config = dict(
    experts_per_token=1,
    d_shared_expert=128,
    hidden_act='swiglu',
    normalize_top_k=False,
    balance_loss=0.00175,
    balance_bias=True,
    lr_router=0.00162,
    norm='layernorm',
    norm_eps=1e-06,
    learning_rate=0.00328,
    beta1=0.9,
    batch_tokens=[65536, 131072, 196608],
    max_seq_len=512,
)
Below are experts of layer 5 (counted from 0) of a mixture-of-experts language model. Rows are named router (the router's row for the expert), down (a neuron's output weights, with its number) and show model dimensions 0-127. Each number is 128 + 32 x the weight over its row's rms, rounded and kept within 0 to 255. Numbers have three digits each.
After each expert's rows: a language model's description of what the expert responds to. This comes from a sample of Wikipedia text that the model never trained on.

# expert 9
router:176116211142147164110122155113191097124115054120097101178125198147189140166118132158062151122077094099083140108121113136108104121104118137158117153106128133128112138107119141134203145137144210131079140189170120128127116101069105190118066189120140144116139119107130091158173127127093126086096165124070104153148121146110130143119112126120146178140159100177125172168133093136193077115096
down0:135120132104165176112106103131126100141100171103138135151134129113169154110117172165104160116141082113100089131111133137153120144099172183171095137135121187080150067123132147149055134061165132160118193122138143143178098106153181136100167132125140110102091164174139125130165170078088119113102090147154145174152159075082146082125193097125117013127141149091106149149139171114114089083068
down1:166154130175166140121155066059122127148155151121120170083154111064142099129127123168156115177180209130119145159171158112097094094087148130168078124116135112072113132132140118179089133118113159142131160125081162168129100122150185080140098117168052112126127125133116113089139189105150088175124078136113064172089138119090084100127131109096194156109144136118128063107127181128094169086118
down2:151178161163144128104153143181189132166100117146140133112176082145113111128108120135065141137143133111108080180057099159125126088176136132115103104196145181176076071125097171131202063147141183121127136095046102167136149110100125117084162112168128164149152146125099113127122132182152106146112095108132139090060132083151195087129112136155128135158094178104142118095173140114180129127126
down3:130117093128081096130092117078189097112122187154109126102163122130094157204090119128133159176098058084092136122165060176183061166152080171142106121109128137141130171136157128168134121099174119130110080149173172107172147154146122137094158105175116132091102082153132185114171107138111088139180086087145091124132128135096101160159120121168090198149120170134126150113181109110096104114082
down4:105153126153070144151155127141111158185096081077156086181125149181050156151120105175120130127099154174119122142164105099174152118212174100031118195083136189129098126178118115096103144116084090140093076222137078133136127095144106131163134137112137104159138148123086115128098137107138105134129165105129099111085132141132119153180116091121117124122188116139142146100087109118155094155089
down5:049144161136129120196116110116106123136108105139194136130130149090106151150088112118081121108129106198120119097096113169156114190156185123187169118109100099107096130081105128137101198157103121097147162170102109161068089170139123170134181176118168065087079100109083124180212114092123095119145096141144125095159116129182075149132102097123177116097150117162124148136132121127167114083120
down6:143118110127137133137138119104170120086127134164139091119085109124106164185158122149075107097102138136111130135120189114108158130110120125083153132169133134149115099178096142140137126141072103088103098156091103199122131131189093179063115124128174053168165045166108090135135125146188072154153157116071113147150106074175153133180128132136128238121140110108123163091114126074128143162180
First pieces of verbs and other content words after to, was or the, such as acc in accused, exp in expunged, ref, surv.

# expert 10
router:096154127131131076089099156113156099112119097141076095153122134151164153136139129131065156140104131038071120126158152115154105121156124182120196148112071078152137125115146155121208118180194195145136078140144127152141127135120116166111113128143162190161166091095089129164169159087080093101170127081124162096129123126184156084141118117109098185154177138128115183105138115122175132177087
down11:146127170117108148109127107146138164137147196084123121134109107168146119133131122180193138094159123209102169178155106124147180143107127165045120152155131109135120152138140149153146142116090098104182158154103163132152155095139147113160106121090076112118110073179155146131160064055069116052138140145157168082067121143099114099105145141139080122118168172091105143108106098153114129029135
down12:094103139134121111193104169085101125115115131168139150151142150142099199071106139139139136146048124075107088136106071133125149115129105101178137172092138158126099113108163135139094202110133167133117120136201129163092115129084140149122117122120138105115183149078129160108090167157155173084132099125051084131184156087134143139158135145172140151103135159185114100126190112186048108191128
down13:126131057129142132064118135203100112094192185125061129125177139138153078123172110150105187085152104076112200161092130133127191124157155103139203107151105136123132073084079114121149102121100153089112080126126149144141069101155137126104151135133132126140076108137079147123135130140210168160128124135131126137164064128180109139100106126110103108197080129080135111170163114120150120113134
down14:153129139188167150119144090137115136125157118117121101123139082094135176145103143159104147147159143147164091160107068104089143204129167091092112078132099137067085129200089077117133152100062122130186178123135056111116142152155126055153159148110133109120113129107181095124085158200222112097121147131139134058128131145088120144169161146141124113067129132112078142122141158118156169135132
down15:100136124109112116100135128111103140113115083127135109150136118123112135109127119121139156132128103151097128128169164112101093171101146125117152062127217084161092057120163131142193111164108075113163034178133106168127186165148147100119087123036167087171109115133171125155133145139103096143118169100128157186078109038209138149146122158149117186150136126079117119123122104113179138154121
down16:112156117121039127136130127138152095132164134188155076164158089157145121157182085171104147089123100119104097150143111126153077142136192072148140120109077122087163079120128151092121133100158083167196118140133126147120128122184180080146119133138090139069083091148130104014162178135114126175164146170165143131148120147124119171134110132137159088131131101131101160120101142071073148081158
down17:147188089079144151090111123125177110100166125085171137170146149202048153099139121174098135155171041160063135131103148128167134164144148091148129098130143147078068174107179171128140128136084155123126175183098110100072139100149131142169124151090156149127102130135158167078089111150091105150179141105125135095129086134163107107110063120135102092138171073124129090142163146141171162129133
Paragraph breaks, == heading markers and words inside section titles or table headers, such as Personnel, Track listing, See also.

# expert 8
router:146124195144140115056092127126125100135140115178059093169131150150164123126089141165057180105124091048075080126104111146118093114167141144137125131143161121120135185116085133091113133130220155133083160146103150133137096118120133115130122117144194147146150147122101130149131114128157140077137121099134167086181126164149094075142093084114127206183122093125138135168143136200189086137174
down11:124115144125138114134142079131120129129141162157146117129152122140137180121101117133095105112113119110074084154134184141178151138132169112137101138182177144070203143113132094113095199138123129126119191096034112111167143075145132106182171094135147104089189088126083114134116111092104210115106145135114211098141154112080159167097095149128139116130138098033166106131108113189101134107121
down12:075140153164168154156209136091101168143180081095150121116119133101085159120065153147119180122070154231121104074091070126100127129119152184067127154105131139121103121157084166113123124143173156121125150115115150137182144131135142132135100120086164158097149128103148147155127098028116125141189129126136125106145096143165156163087159125111132154160073121106143158144158107153145047122166
down13:076091178171124157100113115122156138155168151167145128099171087079144109149157090111135108126094114142208196132154180127131087105189188133116107094118093157141132145121127066164110132155153093094122155124153162125124111175170139117137076077118179070123172131112116129096119149164170126205089124175121064153093129087101148122051157148107146130116134102070096087078106089146151126143152
down14:137119117126073145133111104123114123128116155114150135126148116143130137086074108138138217133115188134106184115157226118135123095068158138119072152114154143129110176125144144144145146106128091156186106160138137106090128112182124147102134128106015077150116084172134143107067171115075160169196115120202132121103128144152117119130190104117142078077153113101114085077099167098115145138131
down15:062136144142092208102146098074137118141064165085127097186129190188131106140106164102089110143107176196142127144186157101118163117120169117152136099079138101155102160126093149150108133098134061179124079123096123078160161163120156076109182139117125156123109155177131172117177080155133107180115141118138116177094127097140162121102070104094163162167101125104121124096070132127159112116106
down16:138135144103166129161148065161163085157139085148126115111098162179129077130168151131121089135126133145148129145141075115185106111098091158196076183079127137104168115107069194134132118206113107151091144113128138118166165096183100154093187125136075140113148130168128167084117087140134129132132163172138122125105111123077102145140165108126089145051145164064076129135137128050121161110178
down17:123135100125119134091116119100084141119121124102154100126161132118140163216125099045114107053143101093121130095135148164116120114167145093109129102108131094090153136109111122118103148180149087175122133146109116078138146150097105078060188139112185163103086167182214131068155143115160104103045133101206125164124118179161114107140176089077144094135089149123131145135117142152147157181123
Field labels and markers at line starts in infoboxes, taxoboxes and tables, such as Founder, Coordinates, Genus, Born, bullets, pipes.

# expert 15
router:091160167082120134101123162142206112157094079155121135119130137159166120188154171171083129065097127038094117110154128157114138085174076154151135159127115112139121135158142141128134175178179154077119091184146104132125097075071105146127068145139167166128135111120150146118152114088104115124149119135097189141123112165153130067173128140210076191164162107151125152155145108147135102163098
down11:113125146226123115127117167075140070123167099127146142124137119135123157090048153131124165161102119155081123136079112137153126149113156182072116117081146125112158142171154127129142148117113146143201157140154134131147121098166121146159163080093153025173141123075127107129162137147104070063123122117105120096136124160156091198090144123187131135076182131125172146154142113103158060121081
down12:116099103101142089172095100159109144115149066103174201130109117107110113183096171126075092167136133095156129122114114146147172102119127134125118120183039037124111137104154151148110093145120115099135118077070143111121089176153062141186070117111109138065094154085145162128212113136154172119143122137065160143162150134128155130140156105159135176127143174141119112125100158154176170153149
down13:172133108150120158096153094098115137170155146144106114094185137142118118120159137100148166124152148144186175085105182185191124085165144122145133148121108104136112171143157152106152125088109022095102118082082032077099123167148125151127082173117159178095143160141160149093084135109108135162120101143143147104073126134124160149140118119076066162129130092110111168079061125171134135100176
down14:161124140107175100158093137141137167119143134198089146129126084106131097129115143180158113129078129158082082128100129133060125122106145076185151117106077122081208111143185129132167113184105117125117083104111105127174094063023121133123157143144148138224137163111115116091151094132158143157115173116069112124140078139101119182153100064135130132099126142168179141150131145108126100135147
down15:140159092126135118100122087164133183093109096123082172085097186163105107127172184105083121184157126153081121156135162107147153122110033112126109153111108181165123165105117143091159114116156128078079154161172121149172125143150146046142139169147092153126131082128112146157072179079154076121102096148140118166157115152126060101138160120047120135124161119191159111164088119122139130109152
down16:100173154124150166153153126154128129142082165080210141104105141175147139108086068133104170120137101145083167080161179071158107082111152116187160158086108135139133135139076084113110120185144132138177145119172149107131170131179175080121106059127158156155152112155121138122109147065102106091113134142150136108108128119111060183189114086136083144072190138129137076138129106104086114087138
down17:078085126111136115150082155108145056104112134067122165158117146122145182084101100163090125119138146123120128101130113135079104130103120167109147161089116132106140166140095086098143068161110169159171244110109127151076127120175186199121152113130133056160123148135083134125184146143139119103137116111113190074090122155121128135206166133165157126133158158114133144167146164114074082148091
Pipe separators and numbers in Wikipedia tables of results, elections and sports statistics, plus dashes, minus signs and blank cells.

# expert 2
router:088158167114152123122111115131179080137118071176129122185075133211135181161092151118086145137111122089105096084095125129133120102176101150131188143102109111185076133125113146099154130134144181115124130140184102146178136071021120152135126146140147149124196118108089131110174094091077072093145160121133132111163174160138087066118096098168110154141156114150148161131179152166144135146128
down11:139169186134096166155113144150122115151124091136169142100120200157141155091112121143179145110132085095098108102094103124205100135146126146192121168102166104130120142103100095141129138120195138154133069150128127219124078164159117142104144130113140133113097135119121132159113136144108073165103088110074119107129054188165082156205106139092125147119148085082089103200074101122164079098147
down12:132126111150154152148183163084170154136138166126125151110082121112116125088112136114134111144199064163164111119111130089069118145119138115139129104170109069056122055112165110135146197089154113103122124118119120112124156109142117146128101104148184165035091107093115078164137137129134137088104147131088146189138221143125108125086140129077181103118108126116195141131129128224134151160168
down13:157148104126088107176167124095194164145186108156077105082129125128103109103120142079135133102135111064141110146156172158059215136114081139106185172116166115173083052111132155128135132130145131184167167136136152118186082125118140173064121128120169155119172139094123122101167138147097120139103102146142144160119155146120116097070121117104186161085092077087136153098127138207122107153120
down14:117141217150106107109101143146111137135120093112114128108155125160050067165119158164117127099180161100096142126140146133123128088070112131177160103132101086142104097125093147137139119159135139121099155164058104163140137174108083115115211136171177164128150151136098058172222190139141136090135162138141152079105146145133117132108162167127136196086116102136068098064106129156127084128130
down15:123137093085064132108156081170138185106127094199081100134122088157112103142139057144127051113113124073096129189170157134072136145085074125170187131105098134096121112159144097069134181143129186093111092132136172102131086157112160144129103124142164065181163152110115154132140156142157082182135159112147167162101087138154194109169136154117107147120139117115121178127118148147113106085155
down16:095077167167113092189145158134118113131125176106090129138148122112122106127104080100159198126102163095108096106086145112123066156133125125158087116088127140137151096149164137177106118130147190103114198071075087054122121134101162126167134135131116089171167091131193148138135127097099203094144092178142129120097179157098159170093181126156150052139087093176138130099172164124109125127108
down17:119111249115144086134106144106129099086135184148097132152141103086124149148139130155142163137156103142124092103118141126078098135082066140169104137145111151109134122145170203149141175131088162122042118129177077116158111128099094085148166076162193098114152146127055109144186160122137132147145076115110167119092127141108122143136122135151167063135143152209169142113120117073140119166145
Year digits and month-name endings after in or In, plus commas and final pieces of words, such as Jun(e), 200(0s), 185.

# expert 1
router:105159168126082102091139168141157111179048078150100109163098134184153160190078159153078185104077096089088123110147103155109091107158072117138165145109120098123141179187103172112132185149149181120136070147141092151152111112096096168107127178133122164169191110126149119151114126104111096145147145096135167091106155138134114063179116110148083161135176091129183147106136118141129113161084
down0:182168104105093107072130130071100120139107103114157139107108167098147130131146145058165067096107115106139113161175143172099087148094156109162152172149126114154116082124162157109137172134104133168130153101092119158151131079082051050066133144167126218170128138131088142105154165151190118173114103102101117186131090098101123091141109157083153172108140111175141106107167135162143164102097
down1:109115098113107135160146121102089126115158140111148120161108119141089116056135178136167119168173102192147200156103108095144128139181105148113128173168136126100087145121069159144192093119208189117161091117176093148127128166159176099133121120113085191105173109136055094130110128120064099049095110151163153129115122080138119167081151142104078141094128126140180127099109123166105109091106
down2:141109139147160109140205141189096151069111157176088111067133115196126112160163109170171133157124104087148156151166165124154125175064126149092104055166147103075147116054126164096146127108095128114113152111127142134065176124051127138133157154156098145131079116120108136184086171100157091117130119150124113096142090113176165117150137098116160183067158154092132140116096173095097131130115
down3:134107166131134179092092069118116115114130158095124130114172144052180114136177045094151115087151083177131220062166156106108099185106130089161128108140206167151127163154158151139088114117123137163139120105113091129089071114135133149156142090129085138088154109093130142109125126110125189121189146152136122116109118097128175096180121093051149096158119157099111117110152090138133146133178
down4:145077117155133129120148094170158140122105144165121126127178095111185104170104119076123154112112131079143153138131139088142156100110141065113078139097130056142124100161203087122092176180078124109136128099143063067107104134104132163128107093144126113076185142155184075116120133199120112184194155141080118115131171108169169140088135113139153079089162172136102089072110150110159130154104
down5:153154122137141133133134077119175104138129096110058131133097115103094094103094147131127130160122150100170126158107101098138190146160166105052145113077119141125062126094146103143148149143197167142090092160144116176134165142151106109108087172117149157181123140107135109139142063104174095182159054089089099105156147167145147133058109123124086127132161188162073135127067179194172149115112
down6:130119116142098082162114115151124087141096176144192161098145090162127137165135148135093119135115144077187143110083144113126149101139129178102081024138084109113147125163079081116123178095133154148178139150136157150120156081183073094105147119087135076146090100136146175114149120091136139103084151095212094102100188170105121095147111091114198131106084175139093145083155116126108155158150
Short words inside proper names and titles, such as of in The Angel of, foreign articles La, de, del, and given names like John.

# expert 0
router:107153162145149078100144149089166067120114062153098110152114179177126141218129171157079099127100101094093094131121105130086122114131097179151173144130132107137161116146130136125109192122147178157139113177159101127150117131078146125082134148116156081149144085101111125146195126119168043110137199102109113140147162160143146085174100100143108176141152061193111160138147080177150129137162
down0:149159122115181106175122088115128122107158108104148144157143100124181163119180137087123151111151122117153139135184163106093121133163121090167086153136102165151071133070097135163125152140114104173079133101079070165112076190115109041140158222110109071136117136137162131094152142129088116086129103101156161172155134142076108172152144108119133088170147125105126095090067205124068135136132
down1:118158179128042171091143120126083121164139103169142089107150111097142147101149110194153124141085115087109109104132092102092096107153082068117194076073135141139092139093125144141105119139085173052166166160147107146157115189153176162116117090088152190159123133102082087116158207137098176145171117119148075133125137144096065135141128121124133155165147180153150127143088160109131117159136
down2:135132153102110101070124114066075124114138093156122127139121086139137100087157113157193178169151156131130083037183135116157068208136146102087093224140170164117159115103111119109123089101145112115130139126039100117150111072155118130172143120161147169146075122084112182136172131141095116113143158089128146136089108094145119111154148157131188142145122170160160123120166146114100164093143
down3:126085181121155141128174134154160104074115146071135124123088174039113168140099119153141177084127090126106152121110123088116112153164111165109105155086152184187144140146155075134124075146110081200125112176127130123101124086148118124133171137115094080149142148173094083126140113079146153142119146092161140193126105116196121166087076078119154107121096122203133118165180095163113119165079
down4:106079187093102112133122149096096082112099037173135081163091105131131144108090168138155184094094145196170148062169099104201130100116087134129174164159115117124154090157118145101119128190123120108157150111106135169108185156102112074154166153141142137173118141166170108104204168139099128130122117111166114129110086103111130120112078174097062101151175097109161145122100126109153095157123
down5:100102114106161092099144119116183158125156117158094108150121077157094133142141123110142140124095044070165162096103141137112141085165080090153131121206142086161129135090112062167129156183103151187166123142112048111141127082080123177110123167082112153124190127156117165118098149165146104112178109169147127138072064119164128162097113135131163124189112128163145122131152091200119093153137
down6:115172143138086104132151195129089137134102090167071107131112136132153180070112090179053186186071160146107097124105050148189126136139146181093128082091133106097152160113120121111154149117105135110142104146136157134127094119100176203120116145089173147094135181140140109179174098116106144124143156065079108167142163155106116155154149130106203145081102099116090096116094088132117135098110
First pieces of multi-piece words, often names and places after the or of, such as br(ick), Ire(land), sym(metr).

# expert 3
router:105163169103099106106106139165153118140095066161083108150058134167130167199074156182107129106074127061057115106125089160102096106113110114138107145122097109142123117177117172089146169175167177129083119157199128152138095118083102157146122155114136155131139097126107103148154141114119084139188129077074141088113137165160173086153131139161144168193191119150173121135148148155156107151094
down0:075137155157151122114143126146123137107160158106126124124146139144098115165159114157146174094172125124052104127091168106183122114106156140160121101168089143102171142110109105149173095188099146143138142175154119129110145142121159178145135209085153098069169173040083102095096105150106104127101057114207179142117099089131118126176111066095163120138124097108121116149194128145111128051112
down1:115066148148095150147125128151160154091121134143108077141127152119168157113090104111114115146027111087101182112053117115122093142094149167184149129115152111122179122175155170083087136141115123111171148225175074096118189117131151155140117098115103140183165103137146125112180157167168101098171099173086182101118123112064138158168106123108158159169112101123130105145141133069148139160135
down2:132167140123149097174181147123132125156058145171102110161054098167174176148145128089132124094153095168143175102072184140112148159104130114086130076149114134089096138184114163101161148139100110119132132080098171099141190096135141157119129159128095154092059128109205162106173134194085146116140125160167133112167092125084172149165104079078146113075123163108124133085089114084116110105124
down3:111040107126096078175113155123140148136070151101101161127160109151128127127087068094148070082109160084069179135085144159117098090137116109090143120159107145144124156176167150133158133163092121185134092138161081107108139120129075157160084137170115159092162203123101151145110086180088160148081122157131154167142104157134144118157126131134132131151111111147128056054223128145123132159144
down4:113116157108141095163111188061079156150144146131121100127128163111081113160098130154160143151153124161083107109147120157145085172126118165053111198116112079136088067167129170133066165164167175159122133102156122138089101092184110099134084112150118100128187130126122151128114109152146073207129080093179101114138180082135085146108158094120079092089161159131161106144194146123112162113115
down5:120135081065135132127085160091162169144129173105141136077130081114070111147145099195106151177099075055102159134123128106126115105108087139122196131165081150123069091163145187165146159100129172111125082162099142117185077139163098122105141105135120153118122133135123088116105133083129207138125125103178117155120129144128053092146109142204145127173052106122117116164132146148188120129146
down6:119163163157162100085130096173149128129151184159125102124110150126133089063099162158159126140124138129093136132110104119071114177147108160184145109117126146125158126108122110152084158183136128127125132166131077122141133107097160201124147139117118136105122094051178085132150119114167163178103062049062108117220087086140138115141134138182123158177176107151097133129071087083097146181153
Word pieces inside personal and foreign proper names, often after an initial capital piece, such as el in Jacqueline, Mc, Car, aj.

# expert 7
router:110172162093099124080103131123153057192123107149090132132079134128148156139116177157089145086077109033098082116101108164075127093155104160185145140101091126178125155130134180089153179162135187116155116155133118130166144131120108127084134153118116150191196114122099100102122113110100090121159153111120140141148121175166155040171116150153078165132144097154168150190123094163149112151127
down11:113126115102127193160163185109118100153106065067167158123094106108158110110148125127146093165097118109156120135180104122103108135182125094121180165106119181108123072152141168157158124091186133099132118145127126172124086096055156143164090147173111120150124157113155093147142101111126099197128118114124120186091102130117162133120132140143061146161189089130077093187151084175133057065084
down12:165164112118155154137089062141153131185156081138116149142124132122103127136102175112108209124121153109133069129110089146137188118138178074052149155126101103162130112109161158174190126114134112088093125161122170102120111090141135140101125190092184122128083161122112116163162113134096067175124082090063139173153123163165164143128124112142088151091146157131077141129074160110182061108175
down13:085098128112118116177135137082146148112159176111144116096131143101150161074102113154093157090169054197144160161134126155157073127165164169119131097202067128092135147148121156106146166067098089095153187078096089130180151140177103102138138080169060134135120109135086141181122154077197150109120182169166117100128096155103120135148144132113117129148180115089126089140108101108081119135100
down14:133201155067129147143148076166144147135089138076127155131161074135087070109086124176118147103083081077109154075123173165153136159080086115196095117141123106129108164116144101111138147187075141103109138085133118126115112134125182092161161147108195108165130183106116122124100154160145095098132128137169138140119182152204097077161088085135147126128075122125114189134115129161196146131104
down15:143150128129112144092153163103164111115118087160078132115150139122101096082101143155124107142162172095069112146103108142133177140115111201120185136126114073163049114092082118134201085107117214133087143170177149125107162108084152137095121166129110176065094109108151172156138146100103107140136172172110114145174185173128125082152173061100082117153149079130087131127094129152123127116173
down16:121150180114122128069136123102141092133117142113137119100110096107143134088153119099144070135132140138120143109170144133133147142098113126136108124104170138138125149167194180173074140147091102154140194131109193122109128111128180180152146157172104078162133076172204169093073089131121194154140036170124122174182089083096132104074182162166145089114069129094097134103121142087093127133148
down17:114145116148124153112118128171134159142080090124170147127152080141159148188133084141141152154118132255099123139143153157118104123136178124111126091063091142110145128097209110087160121102093043094114126126062138074060123146132093135111086141115112043114132116156106110134149184111095163147205103136118107073113106137110099109147161091161165154110122123109128098130147121123112177123171
Line breaks ending items in dash lists, especially species lists like Puccinia names, plus closing parentheses and name endings like ia, us.

# expert 4
router:128134150105100118127117203125171092191096105159121151146106156149188167227109101146076185101039141086063117113134096148125113089136116134160167103112137159133114108194092131120195157124147132106119130153156116144164081080066098140118078119151160167145144133077126142132138113093089159092163144097109119114160181140146111113144089089162133141190125126130121155176163131167166109150090
down11:099104161139122063136105159139149106129136142096115168099204074109079118132123208077192128176166076098111131103056099156069108090092153160103154106129117150100191084147144140089097103121114130085168147115107135123199181117134128157182167085109134132128097088132164135123144145107165145077168101138116102074159141138117115148103104114156106056101116157143187146142146140164110097170106
down12:137154125144131081156167160155092150125124078129172160131118148141090073124158123118123182142136102008121104084157146102120147098162111172137137122156173177180167117106080182092075126132115165146187161126102149158129136118124111124097188080150113098110152136098030157147144185151133129104111142102148159102139101102172116094159091111138137120134162149105050096109165099143150077084104
down13:165120137109145091132123185112120142098168152131113081140177124157124179127131185130144123136114149100108066091078125164142094125101154094140057154124120129121117097145093144153161086196165163141145086090122114111097164115225095168118137126055136147112124098093108145154097092094135096111156136078076129098173095158129148104138119155200172247098114107148133153139105133137175158138108
down14:101126080112079108195184081071182171087099129145127096132101114166087126164144181073123170128083113041113116192196177138074163147086082134175129176087128117103103168088114197095138116076129111116145135118101128138114077182111143138106132141126166169124138139147128091145144111159118155124139153149089128162156174115145133116113132085144148123107083133142164137092155154212136123121136
down15:086094134158121150174168105109090139147092147192121096022071182117124193047148110124134141142067122132099128188070183106115153109121083163066122118130160133068178114118170098168117078139103140145096139109112075124172180089162131139141164183118131115132134166102157133119154123107118120117173120137144169151103141136115109137149097090157182091127133168128090135133099127098149164077119
down16:127096130142170097088100089097154130094199147106120198105132129121117183170126107135145066096170115055093132106163111061125077170101083133116123131195136150185089098135168137088155089147079122086150112137121178107113121134129126080126165167107140142086129158140171100187138181194107086130118177120130090144165152084136132092091135149141161139143147078137201124105090142119151147165161
down17:108127154192111132148123135148119178169102143075148143142128133135172075062159134111193140118099093109112097164175144100153082156156126162111101170132148081132124068148091140172155146122111118165120062128120168143086120186112155195141146099124124109143186112167125100136045083145190129113161133130104131122117111163139145117110150118117065063103105098158113058158187101095112162079081
Prepositions and articles opening a phrase mid-sentence, especially during, after, against, by, for, often in sports-season narratives.

# expert 12
router:121165160106107109063107148133206129145083074103085122129104122141161179145116120158071148072114138091120140156116132141063116112138082140143139178096118126177110150186104163117185164166164158097100096189141110175171111094112124131081122132120120182143146067103123104138156067118163079093187111116080146114145170143121173116148148140176138148159128101157182193177128091122120091120082
down0:101146124100118084173121091120157147115131129158157128099138134190166093203153132143106140091138179116159105098128148114162124088145188139108105136091088111173103166129116143092147097128141142130106111168167134141100101146116125149130085129094137196092053067126186064201156118076187068060168144127138146090127161093081105213121126129162166151101149149144131135091095129111122073113135
down1:133056105136128120123095105141153110102146185153187106113094127107154144178191103149173089170121152062118142106129185115158113124108180180115133131100191158086140126169146112082126156167160055108111110130153117101101117096161127157149098046085154108121180168123136116143133199106174160181113124121144088148070118160120159117090154112117112129145144143062074113069105153107181121153125
down2:120125155134141118110106091150199109075106198124135134219082100122080131155091130140114064164120105010147107084116144115111128127140114093154131126184102150127142083190128122163130186135091156082118110127132174092196074164093144173157116109104134099133120136135135135119145130133172161110090110115134145092162181129191101159098095180132091112179089116153139161167138152144146134157111
down3:103123182163187138141139054126133117119165124112128055177124128113155142072152094144121120119160084189143123155092105133163152096160157076172118176111082125064153073176121117186119075167128158122114126152144125133114110187166180181157127114041180073174112144139091131075113097139188100156137112144099175097131137105090146145129087144124104122126112130116166132116139160072122106095151
down4:108086092154049091164137058137131159170154096108127112113125136094159133123121118144077165118158130117120180160139158096095178205158127088142199121095132174088095114116106075112128172087166092135153148137164155097133117112169089091111086141123115146136129154103147105093125198121179131146134098116132138150068130105112206054177132097074163127113157167123067155082152093141106117114140
down5:129126204120205090120145191167128176096137077107149170132066115100112130104079118145117119101118138123137162161097146096109124140078151104132055139141151158172126122180185117107158057180105148133092182156128148104125058133084125194143124112182176123126115104151154078108144137163178092115131110117067129126126137173091120201080086162133136178118112131100141151121119090137167101130129
down6:122140076167101168114166145177131118108085128115102084068148116154153096178142074136115111096122119142149153122123098117085185140082124140146141165115100070177106101121183161043104113101070159087091155153091114123087149151169111197180137200130141143121113096057124117132110100078190150153147127130174136129152131105111153121123097153082180120149117145179102156122143120080151135060167
Opening parentheses and descriptor words after a person's name in leads and lists, such as (born, American, politician, vocals.

# expert 11
router:146180160145126126123135163115164092170099070110099138127079185143138171150090180107094157091119085097143095084099101178048118103204085128139145174107112094151105133161124149132167146154163145116131064146165129173183077122103114166082113156138170146119124112102061085131130158122093071127140141105119147097190169152159102079154085152153096148157183140141171142126175134179146144134122
down11:127090168136143181107135119127107077203143118120154150141131117093187148062165106088108096127161133187144158093146154109075118101081169168161140138028134152137113112100159091108077155104147075133151172114145122115145097100159177068204167075104138147169202178146108126152105114121138106118133129131112118175169086096155136129108151080176149121142131123085131121120076081093129103109138
down12:129096102097095156137133143133162059126122106156137022117094137146095137116089108143062117136148151183093202146190151178135103109104139131116116146100104118129110106086157213125148115167138161164139127198155119125186136115072184047121116099140127194109146164129168138124125144086081127152079141091157146152151140117116160185110124129157078126125146092155152173154141119136094087141092
down13:097162121174152145177119189098107135162187116085066189122114151146142054120131143134133135098114123059151127134077098116122179137120123052148141095116098168115139105136063108134096138101216131163169096138128134177091079142148122131176115126152155120151161084124121150038105124154124093115105154169169173108093130128137106165056107137182128164111156162149151120100110140107149067125140
down14:140171098117111160134149105121148189128161103116141132042128151070136050104065158107121124094144107021144117132186164113051143140131100086160182163149143140141149104103139126115126152126133140135094161164114149114127069145134119164091163105123131140105119151108081128153150170121136066161098165106156143175152143154155131062061143157100151121056138110134159122125141107203113139095166
down15:139133156103116057169127148137120100144148135111139102181074092152100130125119139137118173146109193130038183050142159118168143154072126100171135132099104162158123122099126186116115137130142173124169140152109131134143099116100153099140117076086146164157139138124173157127119113071177114096084126098177141118123094165152143145158119045118152134157090052189151182169069158124154094093098
down16:050071088142103152141129131092207124123130123084129168150144124142162136165114089152146139149124148162076098177114103074147115136105157128155179129128111213116133138185126134129139146082164113083107118154161104176107061093062142165143130087178097120130118098116120085115141094165204180130195091128118150062106158187116136140116099082131164147156181130112096078126105119124138118133152
down17:124129149175160141118079113111125116124142107110102132224149095129085084151117145157142109118096162076117134064137096091112152067171118108117128117156145097170092083095106138096088116119186166169131061151112105150178117109094148115139129161136094135108155070133109153137140135100113070138106128130140118181122081191175191127085118148143148133185091196121137166208137181148180118169148
Sentence or clause subjects and relatives like He, She, it, who, which, usually followed by was, is or had.

# expert 14
router:134106183176139136099109134127154089186151085169068110134097210185165191156096131158111119148113125040094119124088064140124131100150078155138129136069117117173108146108145176125172152142115160099115087127170102149130096106096092133086128131176136199157159107120092119177164108086123092138159135111116136108164098189178103089127119134193096184144163140143159123112141121158124111167100
down11:135172197183090123118121110109111080138141089133122141173153118121136140154138148123177087086141148134134136087086074091176175111157188070136118141155103152086161106156094102128162087118057066168122106135098110122073217082144134151080088145107146121118133179056173159088153096092108129105089145070113119153145137174100126095107171120116131188169104126151138142160144162122159109146104
down12:117105152142103192143177098097116096152161154124150108145185077170095119154106105114112157145089184158086161130140162110153085112148127181131140139119142138103132100111056140149113121137122063097076207085143130121134105157146143139108153134141114106183123134158138079129144055129186170132078136129130108178122048121174043178100142147149103085204121093151120122128132109117061098131150
down13:153124114109127150138171064096142127140123108133136151141086102066126082150147080101082107167119147110243130127114140138098245129166138073113113118161143107110117149142124156130145124109110150096114131167182116170109108151111177104127149126151079109048087154086146137152168142158167108103146134086134114136125078095129133146100142069140118062160140143135098125200148114150199160090159
down14:097116113147131105099080100175175117130103137178087108086150142102109113127091151125099109095095131062125131115153099183121122135145135133127109087143191162195151107089087162074141171164131148151047097162079122097078124143135101145123176124142138135097137114148132123183118170190180037143070152151132120152142129171100138066074158091113194139150157137134177086148130117131155168097154
down15:163133115089101117190154159204140185140121108173115171173135096132116128112051104183066063148109121086172144116107107149114127138090080119112132148146146104124108196109142082151137146147058144104149126151160112129204138082088114128146117120079152118078130130135117155156133097101132175097090177086131166092131121148167068157123086135113078136160150161140121143132174131192168137066101
down16:075143109114146147103126114146152163130103149108137118181096103118131125157070175092057104143103148102143135086242163131097158103085121081119067129139115146106149165148176108123110119096131154094078078110137143122134101147151063118170139098105144154095124154139146163074104114180108154127152185099119154126116033166119105173169152183152143156081121143086198163117157164138109136151143
down17:060202173058124109129141129178185156129106101130041155121136116128099106160042126151093178110062131059166135138173144079145158139119176077141096126092141102117138114115112169127110129137152149152114094116161110127183151148114135126137097096097201132083120117137115123113131088171159131183101201175152109173155162153178126097102150177138095130094123139132150109094106107146107135147141
Periods, closing quotes and apostrophes ending sentences, often right before a blank line or new heading, such as ). or .".